{
  "n_layer": 9,
  "experts_per_token": 2,
  "activation": "swiglu",
  "balance_bias": false,
  "router_z_loss": 0.001,
  "norm": "layernorm",
  "optimizer": "soap_variant",
  "lr": 0.0052,
  "beta2": 0.95,
  "batch_tokens": 32768,
  "train_tokens": 266600000
}
Below are experts of layer 3 (counted from 0) of a mixture-of-experts language model. Rows are named router (the router's row for the expert), gate (a neuron's input weights, with its number), up (a neuron's input weights, with its number) and show model dimensions 192-287. Each number is 50 + 12 x the weight over its row's rms, rounded and kept within 0 to 99.
Before each expert's rows: a language model's description of what the expert responds to. This comes from a sample of Wikipedia text that the model never trained on.

# expert 6
Mid-word pieces after capitals. Short word-internal pieces right after an initial letter, mostly in names and terms, e.g. C-ons-isting, C-ric-info, S-tern, Actinomyc-et-ota.
router:26 32 49 23 50 55 49 60 41 28 46 53 43 39 57 64 56 48 55 52 77 59 39 57 38 55 56 43 36 50 53 59 69 48 67 71 49 51 52 51 46 64 46 43 64 54 38 41 38 39 42 40 55 77 46 60 39 55 62 54 59 63 47 45 55 52 34 34 45 46 36 72 54 45 70 51 53 42 54 45 25 46 57 58 50 52 42 45 29 45 68 48 47 53 80 40
gate2:55 42 41 55 26 47 29 51 27 45 49 62 47 54 52 54 49 46 58 84 46 39 37 50 55 48 24 59 53 37 59 52 45 38 68 28 51 36 61 40 28 38 31 42 55 48 59 65 77 37 39 53 49 72 60 42 36 59 53 50 50 64 50 43 47 38 58 67 58 47 43 56 40 50 69 54 51 36 47 51 47 55 52 25 36 36 51 43 56 55 53 44 52 39 45 74
up2:37 33 72 40 64 51 52 71 38 41 49 55 60 59 37 43 36 50 50 55 44 46 56 42 50 34 36 41 61 47 54 69 52 39 49 48 34 51 64 49 60 63 35 50 49 75 38 59 57 60 70 24 42 53 49 43 46 58 51 59 44 50 46 50 38 51 56 33 46 46 45 71 43 45 54 44 33 40 38 55 45 37 74 46 55 48 29 46 83 35 61 78 51 44 62 49
gate3:50 46 78 26 53 44 53 42 41 33 53 39 35 45 52 38 45 42 66 75 35 45 49 56 51 71 67 41 40 58 51 55 41 51 56 50 69 40 61 57 60 57 74 21 74 30 30 43 42 50 59 43 53 76 46 46 40 49 59 39 67 45 45 42 36 51 36 43 47 50 50 68 32 75 45 35 49 62 73 59 50 34 62 50 45 36 48 41 60 52 42 74 39 53 46 36
up3:68 66 61 71 39 51 41 49 60 59 58 44 68 47 52 65 45 62 50 52 34 60 51 59 59 51 24 53 79 71 47 58 37 54 83 63 31 54 46 62 54 57 70 42 58 47 73 54 46 48 45 34 19 48 37 51 44 46 66 32 28 23 52 57 56 54 36 46 51 48 35 32 45 57 33 28 37 33 39 69 35 46 54 48 63 75 31 68 48 60 57 38 47 59 49 42

# expert 22
Table cell labels. Tokens opening table cells or list fields: team and club names, headers like Goals, positions like DF, and Genus: or Species: labels.
router:45 44 31 37 36 35 34 48 63 35 40 56 35 33 43 59 49 61 29 45 66 70 41 50 42 68 60 47 33 64 65 65 64 53 58 59 48 34 60 59 63 57 73 43 62 63 35 60 41 40 33 54 62 55 44 39 45 66 66 43 47 53 37 70 69 62 31 38 59 46 54 35 62 32 54 64 58 64 51 44 43 38 62 58 59 59 49 40 40 39 67 37 38 60 62 45
gate5:56 30 68 43 66 45 46 63 26 48 40 55 49 50 39 54 51 51 42 47 26 47 53 64 26 65 49 64 54 45 50 41 32 58 37 61 54 56 54 69 50 49 52 74 41 25 63 53 52 27 57 43 54 58 35 60 55 32 45 49 48 50 44 44 33 16 39 53 29 50 45 60 49 50 63 55 62 32 48 35 50 36 50 49 81 33 35 48 39 55 71 64 38 58 63 48
up5:64 67 44 48 56 64 37 76 47 44 57 58 45 57 58 62 63 47 53 35 64 36 66 33 20 32 57 48 53 68 53 39 53 56 65 57 56 49 44 46 34 39 37 77 26 56 34 56 67 56 47 45 36 51 47 47 61 44 60 43 45 50 52 41 55 58 45 51 36 42 51 46 57 48 47 41 43 37 56 45 55 51 46 36 56 51 49 68 47 53 58 32 44 34 53 36
gate6:45 62 25 56 42 49 35 49 34 57 43 24 51 39 21 48 57 49 60 42 31 60 28 71 39 46 50 58 61 38 43 44 39 34 54 60 57 58 54 48 46 49 61 49 59 25 65 48 30 58 53 67 53 47 59 43 42 50 73 34 54 61 62 51 45 83 41 59 53 71 49 76 47 53 55 35 60 47 42 48 44 58 61 60 73 69 53 44 40 47 48 49 50 57 63 48
up6:42 51 48 35 68 50 63 49 49 54 75 17 46 40 45 63 50 55 52 58 61 64 41 31 25 44 81 49 42 63 66 52 56 24 58 51 44 72 36 42 54 39 45 48 29 29 50 39 51 56 49 54 56 59 47 63 61 50 67 43 46 59 44 51 58 56 34 35 66 36 47 52 31 40 40 78 75 67 52 41 65 57 55 53 62 58 51 52 59 50 57 45 61 46 23 34

# expert 23
Name-initial pieces. Word piece right after a capital letter in names and titles, such as L-e Locataire, S-ergio, N-athan, H-onor.
router:51 31 39 41 41 31 40 56 53 43 30 56 45 37 55 52 55 71 22 56 58 72 50 37 35 62 62 50 19 55 49 66 53 55 50 61 45 44 41 64 65 62 46 42 62 62 48 45 43 45 63 48 56 76 58 54 42 44 54 50 57 47 47 62 71 73 36 45 64 54 56 60 69 50 56 54 39 57 69 46 44 53 54 58 42 54 60 42 33 47 66 30 41 53 67 27
gate5:43 52 72 53 40 38 45 29 26 37 24 34 49 49 61 41 51 61 68 59 49 52 74 31 35 45 51 45 50 28 55 52 57 50 46 55 44 60 32 49 40 50 36 69 51 36 52 44 82 61 55 48 56 35 55 70 39 57 72 54 49 50 61 39 39 61 37 46 62 47 44 41 43 16 36 23 42 73 32 53 41 49 33 49 32 54 30 35 36 39 49 58 36 39 42 35
up5:73 52 55 32 51 55 54 47 43 37 47 44 58 56 42 51 36 78 52 82 42 50 53 48 25 72 50 56 60 47 63 66 58 38 64 60 41 40 48 51 47 51 40 40 61 48 54 44 47 54 51 43 49 45 56 39 75 42 84 45 44 29 67 43 60 45 38 50 57 57 40 19 57 79 39 52 32 54 47 40 49 38 25 49 49 50 35 57 28 47 49 44 40 42 35 69
gate6:55 49 42 59 44 55 53 49 54 55 45 54 56 66 58 45 87 43 18 80 52 78 57 55 51 49 62 43 32 49 46 54 44 37 48 54 38 48 60 48 58 57 35 39 60 69 75 42 59 51 62 56 59 39 47 35 52 47 64 49 67 33 57 42 41 29 52 63 51 55 39 43 65 52 30 63 77 43 62 37 55 45 27 22 49 39 56 41 65 31 44 57 51 54 45 61
up6:28 41 47 25 61 53 48 42 59 35 47 72 39 50 58 38 36 64 46 63 60 30 38 55 47 68 38 42 58 35 48 55 50 52 58 49 65 43 74 48 43 46 60 58 52 64 63 41 40 49 71 51 55 55 59 32 44 40 65 50 49 31 56 29 47 27 59 54 54 43 63 49 39 41 27 53 52 68 57 45 33 42 51 54 49 62 34 42 95 59 47 56 45 43 47 51

# expert 20
Common nouns after the. Content nouns after the or of the, such as way, year, time, same, company, type, and name pieces following a P.
router:24 38 45 42 36 32 39 45 66 31 55 39 40 34 27 59 41 62 29 30 65 70 36 54 44 48 50 18 33 39 58 77 60 65 65 60 37 38 62 45 60 59 67 27 78 59 43 66 41 41 50 58 56 60 43 61 49 57 60 44 59 53 48 70 60 60 36 49 60 62 49 46 87 49 76 71 64 52 52 43 40 37 72 52 65 40 68 40 45 33 62 25 37 60 55 51
gate0:48 55 47 44 42 55 42 40 64 57 50 47 61 29 38 53 51 40 42 51 39 52 59 64 52 44 54 70 34 58 34 58 60 54 47 52 58 53 43 42 41 35 58 25 69 75 52 36 47 50 22 52 47 46 50 26 57 59 56 28 67 69 72 60 36 61 55 55 50 49 15 26 43 62 65 51 38 47 57 49 38 48 62 57 65 49 74 44 56 54 42 55 68 28 75 41
up0:63 51 71 59 39 51 48 26 36 52 83 39 30 21 61 50 58 26 54 50 47 26 52 35 57 36 63 36 50 51 45 40 83 46 44 66 32 29 55 49 43 54 48 51 60 61 39 30 59 43 56 40 58 40 53 66 58 47 68 49 41 46 48 43 77 35 54 48 49 40 39 44 53 52 50 48 46 49 47 36 46 61 56 34 55 39 38 46 48 60 64 20 29 70 49 50
gate1:31 64 47 56 33 55 24 45 55 66 42 53 42 42 52 43 38 63 31 46 59 43 50 46 68 38 57 60 44 48 56 41 29 70 55 60 39 61 36 66 48 56 60 49 46 60 60 51 66 52 48 65 44 68 31 62 27 46 55 50 43 44 40 68 36 54 44 43 57 72 39 51 83 28 48 57 54 48 48 52 43 57 49 50 49 36 51 53 39 34 45 45 56 47 40 65
up1:59 73 51 49 57 37 63 58 73 50 32 63 51 28 58 48 59 59 39 38 34 61 59 55 22 50 51 49 45 61 50 39 18 42 57 82 32 47 47 48 57 57 31 27 64 43 33 55 35 59 46 50 48 45 25 53 48 23 39 45 50 37 43 37 61 35 38 53 37 53 48 38 54 50 51 51 53 45 48 48 34 62 57 68 73 45 54 72 34 50 58 64 55 49 53 35

# expert 7
Commas and conjunctions. Commas, and, and the articles right after them in running prose, especially appositives like ", the gudgeons" or ", an east Germanic people".
router:33 36 41 47 42 44 37 56 59 54 32 54 50 33 42 66 43 61 43 34 63 51 42 31 34 66 56 37 38 63 57 51 53 58 44 57 42 45 65 39 61 62 80 47 56 57 45 37 47 26 38 50 53 59 51 44 52 86 55 30 56 57 43 53 49 56 44 45 56 51 54 45 61 27 46 57 56 57 77 45 39 27 54 52 75 48 54 45 44 41 69 43 45 65 51 53
gate0:52 41 46 58 52 57 49 44 46 66 79 56 72 58 43 60 51 48 59 60 59 52 38 67 40 47 53 69 52 37 47 21 51 52 45 65 63 56 57 51 38 32 63 37 26 53 62 50 45 33 38 40 60 55 50 67 53 54 54 36 63 44 63 55 38 60 63 54 71 49 46 60 96 38 85 44 54 51 57 67 44 70 43 35 45 46 41 51 55 62 66 41 49 49 47 49
up0:46 71 57 60 28 57 50 56 51 44 34 50 78 69 52 65 54 53 50 59 65 48 37 46 38 58 41 37 49 57 65 47 45 65 49 79 86 21 41 41 52 38 34 47 41 63 57 40 41 72 52 50 40 51 51 24 73 43 49 62 60 56 38 70 48 45 41 54 53 52 33 50 68 52 40 48 58 17 38 21 38 19 39 37 49 55 56 53 57 57 53 36 48 39 40 45
gate1:57 37 64 44 27 40 53 82 33 53 60 51 51 50 59 87 53 44 27 34 53 35 47 35 62 49 43 37 68 64 47 36 38 52 62 21 50 43 51 43 43 62 48 54 44 40 48 31 37 36 30 44 53 44 58 78 52 63 35 37 49 62 49 42 59 52 22 56 52 41 44 65 70 61 53 34 40 46 59 40 69 49 45 48 53 41 51 68 49 56 37 46 53 55 37 44
up1:29 44 50 52 58 55 57 62 50 39 58 60 45 54 54 49 59 47 80 50 58 54 43 58 58 48 61 52 53 29 42 38 75 60 38 48 43 16 75 67 40 59 63 54 38 53 43 53 37 55 35 60 43 44 45 51 62 52 42 44 46 42 55 46 37 31 63 68 45 36 72 51 51 65 56 49 33 47 51 45 43 57 55 54 51 35 67 47 68 67 29 57 41 48 45 48

# expert 8
Leading digits of years. First digit of a year or number, mostly 1 or 2, after In, dates, or table pipes, e.g. In 2019, 14 May 1995.
router:36 47 58 47 37 44 33 60 62 34 40 56 38 36 36 54 56 44 46 44 56 82 34 43 38 56 53 44 46 57 64 57 49 67 40 55 45 49 63 62 60 58 58 41 66 55 46 40 50 31 37 48 47 48 53 56 49 73 71 41 48 47 44 58 42 54 21 40 60 54 47 47 51 39 51 48 55 57 66 26 32 46 62 55 59 48 47 37 30 47 58 37 32 61 66 39
gate0:69 48 49 60 57 31 25 49 49 58 49 62 40 67 22 66 25 74 60 70 63 51 37 55 50 54 41 35 51 55 47 52 42 53 72 48 53 54 38 65 40 52 59 49 52 60 52 60 50 51 69 48 65 66 65 51 61 63 54 46 43 42 50 45 39 47 65 60 44 19 46 54 55 28 45 28 44 51 62 70 40 61 65 39 59 60 33 40 75 52 27 55 57 49 68 38
up0:33 45 46 57 27 67 40 52 57 45 60 44 44 58 65 62 53 41 48 51 71 53 53 39 38 33 47 59 52 32 55 46 64 44 42 45 50 52 67 76 55 70 43 60 49 53 31 45 73 48 46 52 34 46 51 29 07 39 30 51 50 70 39 46 53 57 71 42 59 58 50 36 49 73 56 60 50 35 44 39 51 86 62 64 67 34 51 55 49 44 46 59 47 60 62 60
gate1:46 52 50 44 50 50 67 53 65 48 51 63 53 78 39 55 89 51 38 45 38 47 43 64 36 45 56 51 48 76 57 63 53 47 35 41 51 46 56 51 65 38 48 43 51 59 65 69 57 38 50 38 30 43 68 51 55 60 50 80 50 15 62 48 36 52 47 58 54 53 34 33 46 26 39 71 46 53 56 55 45 39 59 44 55 40 67 57 59 69 40 67 63 26 43 60
up1:51 68 54 50 78 45 46 42 48 46 53 66 34 53 58 52 60 50 70 49 46 53 46 47 37 59 47 59 14 43 55 43 53 61 60 54 60 50 50 43 62 62 63 31 43 50 67 51 54 45 59 60 38 48 66 56 58 43 71 44 56 45 59 61 42 34 49 53 52 59 35 42 56 28 77 46 64 48 49 50 39 22 57 50 49 60 54 39 53 45 49 62 56 63 41 70

# expert 19
Institution name heads. Final nouns of named places and institutions, such as County, Museum, School, University, Field, after the proper name.
router:58 48 39 41 43 30 40 47 61 37 50 60 35 34 25 64 56 63 41 42 65 74 41 54 48 51 65 50 37 56 60 66 56 66 66 57 54 42 57 60 56 47 66 38 64 65 41 65 38 37 31 57 77 54 49 39 41 63 38 49 46 60 38 54 60 60 34 34 60 41 66 41 79 35 63 69 61 68 64 46 32 42 62 55 71 53 61 35 38 40 69 40 39 60 61 49
gate0:57 51 51 36 55 91 63 32 50 62 57 43 37 43 57 81 38 59 44 43 32 44 39 42 37 43 41 47 51 32 82 42 50 29 39 71 65 74 49 40 65 51 64 42 46 51 55 47 53 37 63 51 38 32 61 44 51 54 26 49 60 40 61 34 50 54 41 31 77 50 43 51 28 38 51 54 55 49 44 22 50 58 57 49 58 54 82 50 39 36 45 54 41 54 47 43
up0:47 32 41 46 47 61 62 42 51 53 53 57 45 51 50 44 59 78 57 57 54 47 68 52 58 57 72 35 48 50 49 45 66 29 65 57 38 47 65 38 42 69 34 41 43 51 50 36 48 48 59 66 32 48 28 72 54 51 44 57 52 43 45 51 50 38 53 70 47 66 42 49 49 54 39 64 30 45 45 36 59 51 58 69 48 66 51 51 49 58 44 41 52 42 41 49
gate1:45 49 49 44 57 41 68 48 37 48 53 49 47 24 70 50 38 68 41 17 52 68 45 61 55 47 19 48 50 41 58 33 48 46 68 54 45 46 64 49 30 58 58 43 56 56 63 50 51 52 50 36 57 59 48 57 50 43 54 47 54 55 41 51 36 58 50 38 54 54 39 62 66 65 31 46 50 37 52 65 39 52 48 57 31 35 64 49 54 44 50 58 41 49 70 45
up1:40 54 44 43 25 61 44 50 46 53 48 42 43 58 58 41 45 50 42 55 83 62 67 60 56 48 53 79 48 35 30 66 40 52 66 73 49 65 61 42 57 62 43 61 69 61 56 48 59 46 49 50 46 28 41 43 38 57 60 50 51 24 75 52 38 50 58 46 68 51 59 24 50 55 27 48 53 49 87 49 53 47 47 48 53 53 40 37 37 55 35 29 47 39 22 57

# expert 4
Table and date punctuation. Pipes, parentheses, semicolons, dashes and coordinate symbols around numbers in tables, birth–death dates and coordinates, e.g. ), °N, (aged.
router:50 34 42 43 44 34 39 43 60 37 46 56 36 38 41 55 58 41 39 46 68 72 44 51 39 65 55 46 37 67 70 65 63 65 51 56 36 47 72 66 76 70 71 34 71 61 34 44 47 50 36 47 69 66 52 33 54 63 61 43 48 55 43 78 55 52 30 22 63 47 48 34 73 30 51 62 49 68 50 46 50 39 61 66 70 47 48 36 37 43 65 49 37 70 55 37
gate0:64 43 56 54 40 50 46 68 44 47 54 41 60 48 51 44 55 63 48 36 43 78 40 42 57 38 48 46 20 44 43 60 60 37 37 48 66 59 43 24 63 54 49 36 82 63 52 51 52 51 38 47 28 81 83 51 65 55 58 40 42 49 50 45 61 38 53 73 44 61 55 52 61 81 42 47 42 44 54 60 43 15 62 54 56 55 52 51 41 48 50 46 42 47 36 60
up0:64 63 54 53 38 49 51 56 62 37 49 59 65 41 41 61 54 53 60 44 40 47 74 60 55 58 54 63 51 52 36 47 57 56 50 51 38 60 47 71 43 39 63 22 54 51 58 49 32 40 49 32 48 46 54 48 41 55 46 50 52 52 53 33 55 69 54 36 33 49 37 61 64 40 62 41 61 65 53 65 37 69 27 50 41 47 48 49 36 61 56 38 42 42 69 55
gate1:28 68 43 50 55 65 59 10 70 48 65 43 63 37 61 51 76 50 59 45 56 59 62 51 59 50 44 42 48 44 52 41 50 63 57 43 45 38 65 49 51 45 59 40 46 52 50 43 60 50 42 45 42 61 57 48 62 48 51 50 40 50 64 45 31 44 47 53 46 42 73 48 30 49 52 64 34 48 39 53 58 45 44 49 43 35 42 40 54 44 59 50 49 49 80 59
up1:69 33 60 73 54 72 27 43 33 50 50 45 67 66 41 67 72 47 53 50 48 65 49 78 66 68 49 19 54 34 54 52 63 36 31 48 62 53 62 49 80 67 44 48 59 57 48 72 42 59 45 44 68 49 55 36 56 62 58 49 43 41 38 41 64 50 62 62 44 53 44 40 33 59 57 51 41 48 63 55 51 39 65 53 45 37 51 50 47 33 35 41 49 49 41 46

# expert 18
Lowercase word continuations. Pieces continuing ordinary lowercase words after one or two starting letters, often suffixes like -ing, -ed, -ly, e.g. f-ast-est, ab-y-ss, sole-ly.
router:49 47 55 49 40 47 48 46 57 31 32 59 45 47 55 64 35 48 30 48 57 53 41 46 36 55 54 36 36 42 54 51 41 68 38 52 62 51 48 49 48 58 50 40 62 60 43 74 37 52 41 64 51 49 37 60 32 55 58 39 72 37 49 63 43 47 27 51 61 46 34 47 50 47 67 66 81 64 44 42 33 41 65 60 51 41 75 37 38 41 43 21 45 59 74 47
gate5:50 41 51 45 34 45 43 58 41 53 37 39 53 60 51 45 63 67 19 40 54 25 50 37 38 56 52 45 55 77 45 37 38 48 39 63 56 36 44 44 41 45 57 49 48 52 34 37 66 35 53 59 48 75 40 36 43 54 51 43 58 43 50 58 45 64 42 46 53 55 53 46 44 63 66 65 55 60 44 60 56 46 57 55 65 31 58 54 46 44 48 42 47 49 62 33
up5:56 43 44 49 45 49 39 12 77 43 56 57 60 51 58 59 81 26 60 59 47 41 59 61 41 65 33 47 26 69 56 40 45 50 73 48 46 47 33 42 47 56 42 49 32 33 43 27 39 74 66 40 44 30 54 60 32 38 52 60 48 41 51 46 55 42 42 29 32 66 56 24 49 55 47 47 41 54 50 41 44 42 51 60 50 37 56 48 49 53 42 46 50 47 20 45
gate6:73 50 33 73 40 70 39 39 48 68 60 42 29 38 40 52 31 47 50 52 72 49 66 60 44 50 33 39 49 31 51 76 56 46 59 64 49 52 29 74 54 44 78 30 50 28 52 47 51 43 62 43 38 50 57 56 24 61 47 38 37 39 41 54 40 51 60 50 36 22 60 60 36 56 57 65 60 55 41 45 54 54 40 45 16 41 48 55 41 34 67 47 44 49 64 60
up6:37 67 36 65 51 45 55 59 57 42 44 65 45 54 36 65 60 50 18 52 54 43 48 66 42 23 62 47 55 55 36 59 50 47 45 50 47 21 52 78 54 38 66 49 63 76 56 51 56 30 49 42 48 42 49 46 53 43 55 34 52 50 59 66 28 55 39 36 30 53 30 53 52 50 59 43 45 62 40 57 59 44 46 58 66 75 38 50 54 40 40 50 43 58 69 46

# expert 5
Capital letter starts. Single capital letters or first word pieces of names and acronyms, such as W-R in call signs, I-wo Jima, Colomb-ian.
router:47 46 51 23 27 33 40 46 61 38 30 60 38 54 42 57 41 51 50 47 66 63 43 43 40 64 65 48 32 70 59 68 75 46 70 60 49 50 47 68 52 41 68 39 60 59 48 56 40 27 48 48 67 63 46 53 46 56 43 49 60 63 41 73 51 63 38 38 50 64 67 51 74 47 77 60 49 54 57 42 48 47 43 67 61 68 41 46 47 29 76 32 37 57 58 46
gate0:52 58 56 78 27 36 68 64 34 55 29 47 50 68 41 39 40 62 60 39 61 44 44 36 47 41 54 38 65 46 61 51 47 58 53 57 54 35 50 79 42 46 48 23 41 51 65 57 58 23 49 54 67 54 56 67 40 54 55 61 91 61 64 64 48 49 38 72 65 60 52 52 59 55 76 47 53 45 53 29 81 66 45 54 69 59 51 68 35 54 55 51 54 47 37 48
up0:91 57 33 48 34 75 35 50 65 51 47 66 74 62 49 72 45 52 45 33 31 32 40 51 42 60 52 46 47 44 47 22 57 60 33 59 68 43 50 62 52 58 41 44 66 54 49 80 46 45 45 27 22 54 38 51 38 58 53 67 68 58 63 47 36 58 63 71 28 41 47 41 35 63 49 46 49 56 18 40 60 60 44 56 50 49 52 36 54 46 77 46 62 60 54 45
gate1:25 45 32 35 62 73 47 82 59 69 45 41 48 64 49 49 54 62 50 37 42 46 62 47 59 48 43 46 49 63 24 56 39 46 50 56 26 48 53 68 58 50 53 43 49 62 39 64 62 38 52 54 69 40 72 41 42 56 37 26 48 63 55 63 50 42 54 62 72 38 38 28 63 66 47 45 60 32 59 56 42 31 36 48 28 53 37 71 52 60 35 44 54 68 49 46
up1:58 53 46 57 57 35 45 45 36 40 48 50 54 51 54 59 45 49 48 50 43 57 55 20 48 46 48 51 46 44 35 52 52 50 42 60 45 37 26 40 49 55 59 35 42 46 48 85 48 56 47 65 51 66 66 48 31 50 65 51 67 28 22 48 53 66 26 45 54 54 50 52 52 48 45 52 13 50 51 30 48 33 53 37 51 62 51 51 51 53 57 41 35 26 59 45

# expert 11
Name word pieces. Inner pieces of proper names and place names, such as Laken-he-ath, Bell-sh-ill, Linn-ae-us, Gunt-ur, Pradesh.
router:57 54 28 27 40 45 53 50 43 36 35 70 36 35 52 57 65 53 39 54 60 56 30 51 44 43 62 63 37 58 44 40 58 55 65 48 62 54 50 60 37 55 42 39 40 52 15 63 44 46 38 59 65 53 61 37 43 66 39 45 50 51 41 63 63 87 44 44 77 60 77 53 67 49 68 67 50 54 68 28 44 51 51 47 46 57 55 43 52 44 60 42 35 65 58 50
gate0:63 55 35 54 39 34 58 57 47 43 30 60 56 42 46 33 54 61 54 76 66 52 54 66 39 44 53 37 51 46 33 28 45 58 52 42 41 52 51 62 36 66 55 60 39 46 70 32 56 34 45 32 58 56 51 66 52 63 46 51 51 28 24 63 71 49 36 50 62 57 42 40 49 47 45 63 52 50 59 81 45 57 49 49 29 65 53 39 56 32 36 51 70 70 57 64
up0:52 41 45 59 47 45 43 40 51 59 36 49 64 35 48 57 45 54 54 50 60 65 43 56 44 57 48 65 67 51 19 69 46 42 72 42 40 41 36 33 62 47 50 44 53 35 65 32 36 33 39 76 57 45 84 55 61 33 42 28 54 62 42 54 49 62 39 53 47 49 48 55 44 49 38 44 49 68 50 36 27 45 59 56 56 49 36 60 70 40 47 54 45 51 40 45
gate1:53 25 69 61 32 68 46 60 47 42 55 58 52 18 53 60 19 62 50 63 57 55 55 44 39 44 54 67 34 42 43 52 63 70 28 34 38 52 65 50 38 61 45 34 43 48 52 46 33 63 62 39 44 32 50 35 44 47 36 44 51 50 55 46 37 65 39 70 52 62 41 60 56 43 65 73 42 34 40 27 47 54 68 43 40 43 54 63 55 57 70 46 38 38 58 50
up1:37 48 52 68 79 50 42 53 51 34 41 51 49 46 66 39 58 59 29 56 31 40 53 45 48 34 41 44 48 56 55 58 45 11 37 50 49 51 52 51 47 52 42 40 74 37 50 38 06 48 38 28 62 60 45 44 40 28 48 77 57 61 61 46 20 76 50 47 46 49 45 41 49 35 56 53 41 69 51 46 42 43 40 59 39 48 47 51 44 63 41 48 37 26 51 59

# expert 13
Relative pronouns, subjects. Relative and subject words like that, which, who, it, they, often after a plural noun such as skills that or students.
router:48 43 48 46 32 39 37 58 70 25 37 57 33 42 15 53 39 41 49 45 69 50 44 53 40 70 67 41 46 46 68 67 63 45 55 66 36 22 75 55 68 54 62 43 58 67 51 69 45 29 39 53 59 44 51 37 35 70 56 31 53 46 39 67 51 51 51 31 54 39 72 42 71 45 44 65 61 58 57 39 50 28 51 43 48 42 55 48 38 42 61 48 38 52 52 41
gate5:50 39 54 38 55 56 40 65 58 67 64 26 43 68 55 52 44 36 44 45 31 75 56 46 47 63 58 33 52 48 50 59 61 36 65 51 38 49 52 46 70 31 32 46 79 80 30 63 58 49 52 45 54 51 40 62 51 53 30 39 40 51 45 50 58 43 75 43 38 26 51 51 50 44 45 57 68 32 39 44 50 30 50 45 92 59 50 49 32 78 69 49 47 42 47 49
up5:72 57 33 50 39 54 40 36 54 36 64 49 56 79 35 44 48 63 51 56 59 35 46 49 53 41 51 64 44 58 59 44 59 48 58 27 53 26 45 33 23 57 63 38 47 37 46 43 44 65 58 65 37 52 42 39 50 59 50 42 48 46 62 49 40 58 51 59 40 50 37 46 53 51 44 53 60 39 32 28 55 51 52 67 47 46 44 58 61 35 59 43 59 67 72 63
gate6:49 48 61 61 24 42 45 40 53 36 56 48 51 48 68 51 56 29 34 45 55 50 33 42 49 45 58 61 60 35 51 54 72 20 52 47 59 65 52 35 50 30 48 61 53 73 40 53 33 66 52 43 33 53 59 47 46 66 51 53 62 61 41 34 50 51 60 45 45 44 71 44 53 49 58 52 42 69 26 50 51 40 63 59 43 39 60 67 38 63 49 49 43 48 22 59
up6:40 55 44 39 44 38 41 52 50 35 64 35 51 53 51 40 50 44 65 46 29 36 64 46 40 61 43 21 77 36 38 86 56 57 52 57 28 62 60 38 57 53 62 57 53 48 66 60 61 50 59 20 41 37 52 45 38 49 64 45 48 54 32 58 71 50 43 46 32 72 56 50 71 49 44 60 45 66 43 34 69 43 39 55 59 30 49 61 58 38 30 52 58 70 65 51